Experts of a small language model.
Experts: 80 experts in each of 6 layers, 96 squared ReLU neurons an expert, 2 picks a token, a softmax router, a shared expert of 128 neurons.
Training: a variant of Adam for the experts, 328M tokens, 5011 steps.
Below are experts of layer 3 (counted from 0) of a mixture-of-experts language model. Rows are named router (the router's row for the expert), up (a neuron's input weights, with its number), down (a neuron's output weights, with its number) and show model dimensions 96-127. Each number is 128 + 32 x the weight over its row's rms, rounded and kept within 0 to 255. Numbers have three digits each.
After each expert's rows: "gets" lists some tokens that make up at least twice as much of what it gets as of all text. This comes from a sample of Wikipedia text that the model never trained on. Tokens count by the router's weight.

# expert 29
router:121160105144071148125188142093091070147151136162086147139108116087071081096093091144122139111138
up0:148109128116175131171097155142097153124129074114088214058102108163158116115098124079141137108137
down0:090132129111106093080090134142103096142131098143127123109134166118077144137092163071189147147148
up1:124187137131082114171183139150104110154211141166129095172124155129152138096116126167133134101107
down1:120208149115134081129130120116136134161089170143116127115195085126059118108072124064158125118135
up2:149174147183077073146111113167110123178073121052118148090152104083103098103157111133125162115119
down2:136155201136120086164094175117133144157166093127149123172134175171134134105106172084115104104152
gets: "-", "|", "==", "===", "S.", " State"

# expert 55
router:140168175106158110106134122155091061094095116128130109128138166168168165108180082170147168110108
up0:136117209090134161162168116072092085138109078081097140128128168185153073139081176182096104114090
down0:144123189088133129150069154080149103160134142139113152126183094075161086139172157090088167111119
up1:124154183088150192127210131159114098109126082134132095101069191166160108095126136135056130133151
down1:128158136137133067194105179124127178165084146144066076140160107129150123124097153082119122179185
up2:102159174144137104096093157122100128095111146134152135083154144083131130076129118022085164117127
down2:113167122119153182121112151102126071124159111143160064128158107123188120191130131186125123176170
gets: "\n", "| ", "\n\n", " | Succeeded by", " =", "- Sub"

# expert 18
router:151148108106192116146122102147148159129128086137165126159167183061167131093067132134164148113098
up0:153134130123119169132136114141145138102113143118167139126136183173118142131079160141119112120122
down0:160157147114166166140149105057154128180110183174156042113112098170107107151088195165156116099147
up1:181130101156138150131102146127113164127182096123185116115167105116089129111155153132151112060133
down1:091144104131184138120113122152172077109133077134121126197091132094117171148147106089105114061139
up2:147131106097115154178143163181114097161110126098111119189112199139121130140055161155140086053120
down2:094108138096113098160131156171102063183162155117094110110141101098080116125077111159099110215147
gets: " as a", "\n\n", " is a", ") is a", " |", " was a"

# expert 52
router:098113145182108122145104092084128115148204109113115102106077152117168138059104113144097125120110
up0:101128145137089155174122136126107134121103172125159151092137163203113190104186119142135191151073
down0:146175093123095093130146127125128129159139116158117122158181112104132129067134107101207149067171
up1:074116116029071148139147077137158133072083132120150105123110152180129166085116180182138110148132
down1:191111137097104103175134185160133157095145150147134118125116144110077133147149140132116110147108
up2:089122158106115084173133155138093125166141195122110141109151114115142145184189156074124134156119
down2:158162182104176120112158151121109105134150123083108145123146051163143145115114154064097119116117
gets: " of", " in", " of the", " for", " at", " for the"

# expert 60
router:042142056078168159123099084153070181152145102184123155152063139108091158164147149107121106124098
up0:116181115098113134092128170084124143084172122130143139148129141160192097152210144135160131126120
down0:136154095131172098180120131157138111135161118131067124122130127138164086191133098181141108140093
up1:109127121136140134145117173141198040134107177154174132141123124093141141153089132109146120175124
down1:125101063185123166145087166161157103160166127102140155085102144118105223122064146155144103133156
up2:101194138116089084116138114131144135167142161104133207156086115154085138122069131152161151115060
down2:153153125113120156107150108101146176067151145145131084168105154186103155168169126105155062051147
gets: " two", " one", " three", " other", " all", " four"

# expert 7
router:089098128132180093078161111176090135118072169153122159107130141140081152112119124090072123211094
up0:160180138088128093135180124117099136142164139142181121098146065190133108132150109127074122140041
down0:132168125098078115144147120183161117127104052151167138130149114170170182112088131193099133091158
up1:209157069140119148112152107133150182217099130093099082146110171129135122139113118099135159126151
down1:123176100104138179092154152190110141095156164137093098111132131151145131146148152094155163139163
up2:142094176081102137139158140064107084111125070091084125064166117148161123161070146203103087141152
down2:118097145133148135128127150119133149107064111123105101124136056154128195140087104098127173141087
gets: "000", "5", "4", "3", "6", "2"

# expert 28
router:120170120160126119141127138106072153151169083180097163166149124122082112115165140070179117102142
up0:127136130133158186126098078175150163164169116160138136151156134118139083084155093127106175166122
down0:119157165131107154139146099137120119107089150098126224129183085100109149164135183110155127128207
up1:118215167112084104155045164113079113137175112086096119136094062164094100159160072105098091100125
down1:117111112129134114097121123080164100125101125083115125140152166111121174074106109093144124117134
up2:170073124161102113128104145089133153190198151174125149079134122125109111178144103145140091096182
down2:176097122154083113136160127108084132150090128198142169120109146111147173182103102140107191131145
gets: " was", " is", " were", " are", " has", " had"

# expert 42
router:160149163119166082085184159159153136167113151093087115143127091124130121081127104085159111121123
up0:116082179129132154106088076086185121073139069154111094108046122093118048140086124119176148130118
down0:106181069058130113152150126151178129160142109122147098100105144117135133105101124100163142119189
up1:116147146114052075167126133131147137175106134072120175140131105129099106144157114162082150072160
down1:111129078227112078124123106149127118121141177134072151168102125171156101068110146092165144147117
up2:114176130126152140101140107115149109131096117096133038150161126142182120164127150090250132117148
down2:154124140121141122227109107134142108119163109156213128110131136074200139096132138083070131136125
gets: "0", ".", "5", "3", "6", "2"

# expert 49
router:107123140085100078115141127113141164120142122086174203112143062146113088119139167112147111138092
up0:118137102136157154131146092152086176137181166087111105059108165119068149122162128111104143148115
down0:172134052143201151146133070094163138146105066104138092103153155105130101095091131151109128108099
up1:158117138167169127087163114123107113115095133098104103128048185160129120118133155085138105145127
down1:116101079114108126167132135126092113133111165176120092099152086118080195123101154115209099098135
up2:101151171100142112123097108069135125187102056074101082142139123068115086120130136108215110113104
down2:120108089142078082167128139108129110069132115118144106160148135165074163112116111117169129089107
gets: "1", "2", "3", "4", "5", "6"

# expert 61
router:088098149113138125138088076076092167125135139096125152148185129134094128114170072127112152111117
up0:145107177188085185128125106119082114226119124118082086167103121107126188120142149169100144158150
down0:101129135092095141176142148106120088157133108087087087185122150131146165153075096118158142169140
up1:101123183122149145158105091074175029086120094178135131046143102187100152096068151085138111082116
down1:110146151102133127102170124140089160127055154103159162030145098135122095184211148074139134117124
up2:080100158096065084062164172140132170132145078168191139090090123152154094087114107141068159121135
down2:168129142130127138108068091176096100146099134090164161153107137144102086144227139180152100100115
gets: ".", ").", "s.", "\".", "es.", "ing."

# expert 53
router:146104115150178140107094115115146161121098061065096151097115116115148105102112145123175132140067
up0:082107118141088140100115106133143155125160132137080138122110128106091117137112161111161124170148
down0:147126168146187139112140102152133126150102146062113147127141082108155112141151100136108180085151
up1:073152109112156170108172167120122138122071152110132117158162177058129131141055119157064110132137
down1:043112142098135119106097125135108107181117152168140090136174104097109057076114092178084115127149
up2:109104084095113152138106146176140116139124168148093112179109166114104125126110171134096114168120
down2:096158183142135112140157114116084124180161132143165165207078154147140096081150130184109083149144
gets: " ", " | ", ", ", ": ", " in ", " of "

# expert 41
router:141111197088102123123111163155093091118131116156163162106126151078063103192160128092083094161136
up0:219160155125160087108170119119136192181125143166180075147109108125167140120111133128111145062151
down0:170123101080132158134130145055085150111102162172138137143078131148146114147143105117102163119104
up1:112171163135078123142140190082146152118135116069189160166126052110157137153128139122132110120137
down1:135151153098129176122116158155119102107124133121128166086095102109154148158133174106058142096184
up2:128163166113163091183143108114108097086159087131150063125071150124121109154126171111176134169073
down2:135112167114140108108088139144115100182154125152151169146119099152168101124128173127125145116160
gets: " |", "|", ") |", " |  |", "-", "\" |"

# expert 23
router:132120177180119150156141142138160136122188148155126124164104129106075168100102127161124083100179
up0:124100145132094121192168146139165122163150172081180096170108147126129075155082141150148126131104
down0:138094179138111142117115137137100152116097087114130134103109136158059124178078104161131163134143
up1:113104186136113143158164064163161141170152155123129119113133145132140107170065140199104186101130
down1:104144108100178152095179078160133090066103156131133137231135113144087120158088148179130092122143
up2:089157080096100096111100160142079162111099115087149103097099152085117123151144129104156108094132
down2:089128131153109121175188111067126066086139139121133098149110105120139154125120071101156164086135
gets: "h", "t", "b", "f", "r", "ch"

# expert 12
router:150079154063126178146116117074092130146177120166118122155094181148167115124145186146154094135132
up0:137093182168072125179132103195126125129163168117116114152128088147126072110161151127184172097118
down0:095081124124175145129088138150131123131100132157174159075134126151150205125157158060120152136158
up1:201147171176084091080182145094146131066108134101143151147144059173073085112093113123150138138166
down1:164145153159088137162130098122171114138136135123087136196086122120089200156162109094135151134108
up2:152163175102122118138058136120141189073131113146158124080155089115040064167146182134082077109082
down2:129154119158131153224145175122071088098117082114109140107087105117140158139110067066058086116125
gets: "ing", "s", "ation", "es", "ers", "ations"

# expert 17
router:156107088156106190117156181151111134115136109133102168149129145142120133191104108124092110116157
up0:112129105101144138181193142164069122121190088068144147139183125146134142112136096138137119110073
down0:156116104089127166139211135115080087143128112084174120121174092123074161138124114098136110136186
up1:119146096143123143126135125139088190122158108115119081179158150159147174157059110136121117103157
down1:191114128110175137147126106149101059164053141111190143249200127096171163139132074117148103152180
up2:134154159125103158127190107089090143149068113128146094147123154129185104132102073140109104072114
down2:124129161087167130139133196126126079091103129159114184143153157195173139120146131145161146061116
gets: "s", "es", "ed", "as", "ing", "ass"

# expert 1
router:070114118203097163167192084094127154167171107091121109151112166083128154142145148147162114138153
up0:108145136115118148137170084129146162118107141104100141113122146136122095099191068173072152109077
down0:138129141099114169162095145138147143057112162163140150178119087144038180132154109122063080140138
up1:089118171144132120133162117072144109146104117092172095148101074138118156141113108177102051072108
down1:184105235141129105141165192053142107137145130099159113162138127098129101166097156130090163168144
up2:085204140107163156133119103159138142162149139138146108075108160139147079151122116077157166135092
down2:143150130174076046122138124122141153137145092132129192119169143120218180085181101134198135141134
gets: "u", "ul", "in", "is", "il", "it"

# expert 4
router:102129143065102058111124154130074103102065130089112085178152109165165122090142086116136110147051
up0:133151091116165132125139101123111180125172142123152064199096159118140109139153144133135146087097
down0:084062141087143152121090093136141140147124180075112137064085122144169182117081114135162093123136
up1:194160174169126136156092199167165176140121100171154132110180105117149182100151110128160140107104
down1:140189138112149068068158102123075082109138173133195091170107078169085154145131125139134137084145
up2:076167085103135093143164129158129119123136164107133134150146146127142195130105097159163107152127
down2:090118107122173114147181112153106132177147098114130138118068125125064183132118132134097194170124
gets: ";", " |  |", ");", " –", "),", ") |"

# expert 47
router:114065107234133158111151163100111106119128094184119124106156156115131084157084103096162097120133
up0:176128158131099122151102144134181153189147161133124172104150107111127119200061103127141096114154
down0:126163182080130143098157154137150186173185136157120206095162186128161073172166139106121117107131
up1:091110148087153094170132175087144050142107108142173080073146155097163174141143120136201144106054
down1:128125173074127047179150127174184155150100132112148112104149143110142142133173173095182125128116
up2:146119080137180094132144132127132124104121213147090118200119178135109156134172033181162095135102
down2:155136143128176122179170131077168114141089103049114107158167151118199130121153168106157104160143
gets: ".", ",", "–", ":", "| ", "′"

# expert 35
router:154153141188119127135097147069138124082138072118175154121117095087115116108166118119091137140159
up0:162197140172089132165107117120186119120170126104095117057108140170085150114107067142118077081088
down0:094185144174092123120106188164150118149122122145116094163119074124137125148125146078141117091194
up1:114168114112139149154097156141099129153148129201156078114105110106202123132140079131127083140106
down1:099139119203140201138104153162133071109127190153093132150102084148166118157074097076138189118164
up2:142140099097093094161080088089171142141112131120101138161138091136136120150126144116149117115151
down2:176121144152090147120058126106171167153110043115132100060144109199097104135084111150084161097154
gets: " (", "-", "–", ", ", " | ", "\" ("

# expert 57
router:108139128117091085152077125152127176176130091080069191142123167133152080107096120143095131172150
up0:135197164105146100124107144172115146124106112163098140133144048173197134116092156181138138119105
down0:165144087122162051144148150080123146101172125136087190110166102122105130135113110095098075083140
up1:058120103182132116153143130170157165103126100101107167076155154135173163110119121153064107125120
down1:095169131194118093059126127127119124147125130036133110171106121112129072114059110174148149183097
up2:096133126068111134146096123121094110162175129133136160088185093117143173165117130139131094121155
down2:179186137095088165147146107184160165147123168169138096133110122077145134192089094101122087153177
gets: " in", " with", " of", " by", " for", " on"

# expert 59
router:188159136164168140158174091134119117105108096135186128084198097159186115109102184144122111092103
up0:151118141128104152113088175147117220181114148114148107202111121091165172116086187150143113134159
down0:166079139107136098089137095103167131147089133144086119158167147096157121069093078136095158090115
up1:139141105108119093179177084150085200194117071131161101077081106146120194098159160181171094121076
down1:094147117174204127121084137123181126200132065133132050167108094098164118140137108143169149127160
up2:133160123099128143149175108087117138188172081154167129142069138080151166130173104120106083044104
down2:104129080131088102095163197066140138179122146142102122084085148105116132127145093097084093115204
gets: " | ", "; ", ") | ", "–", "% | ", " |  | "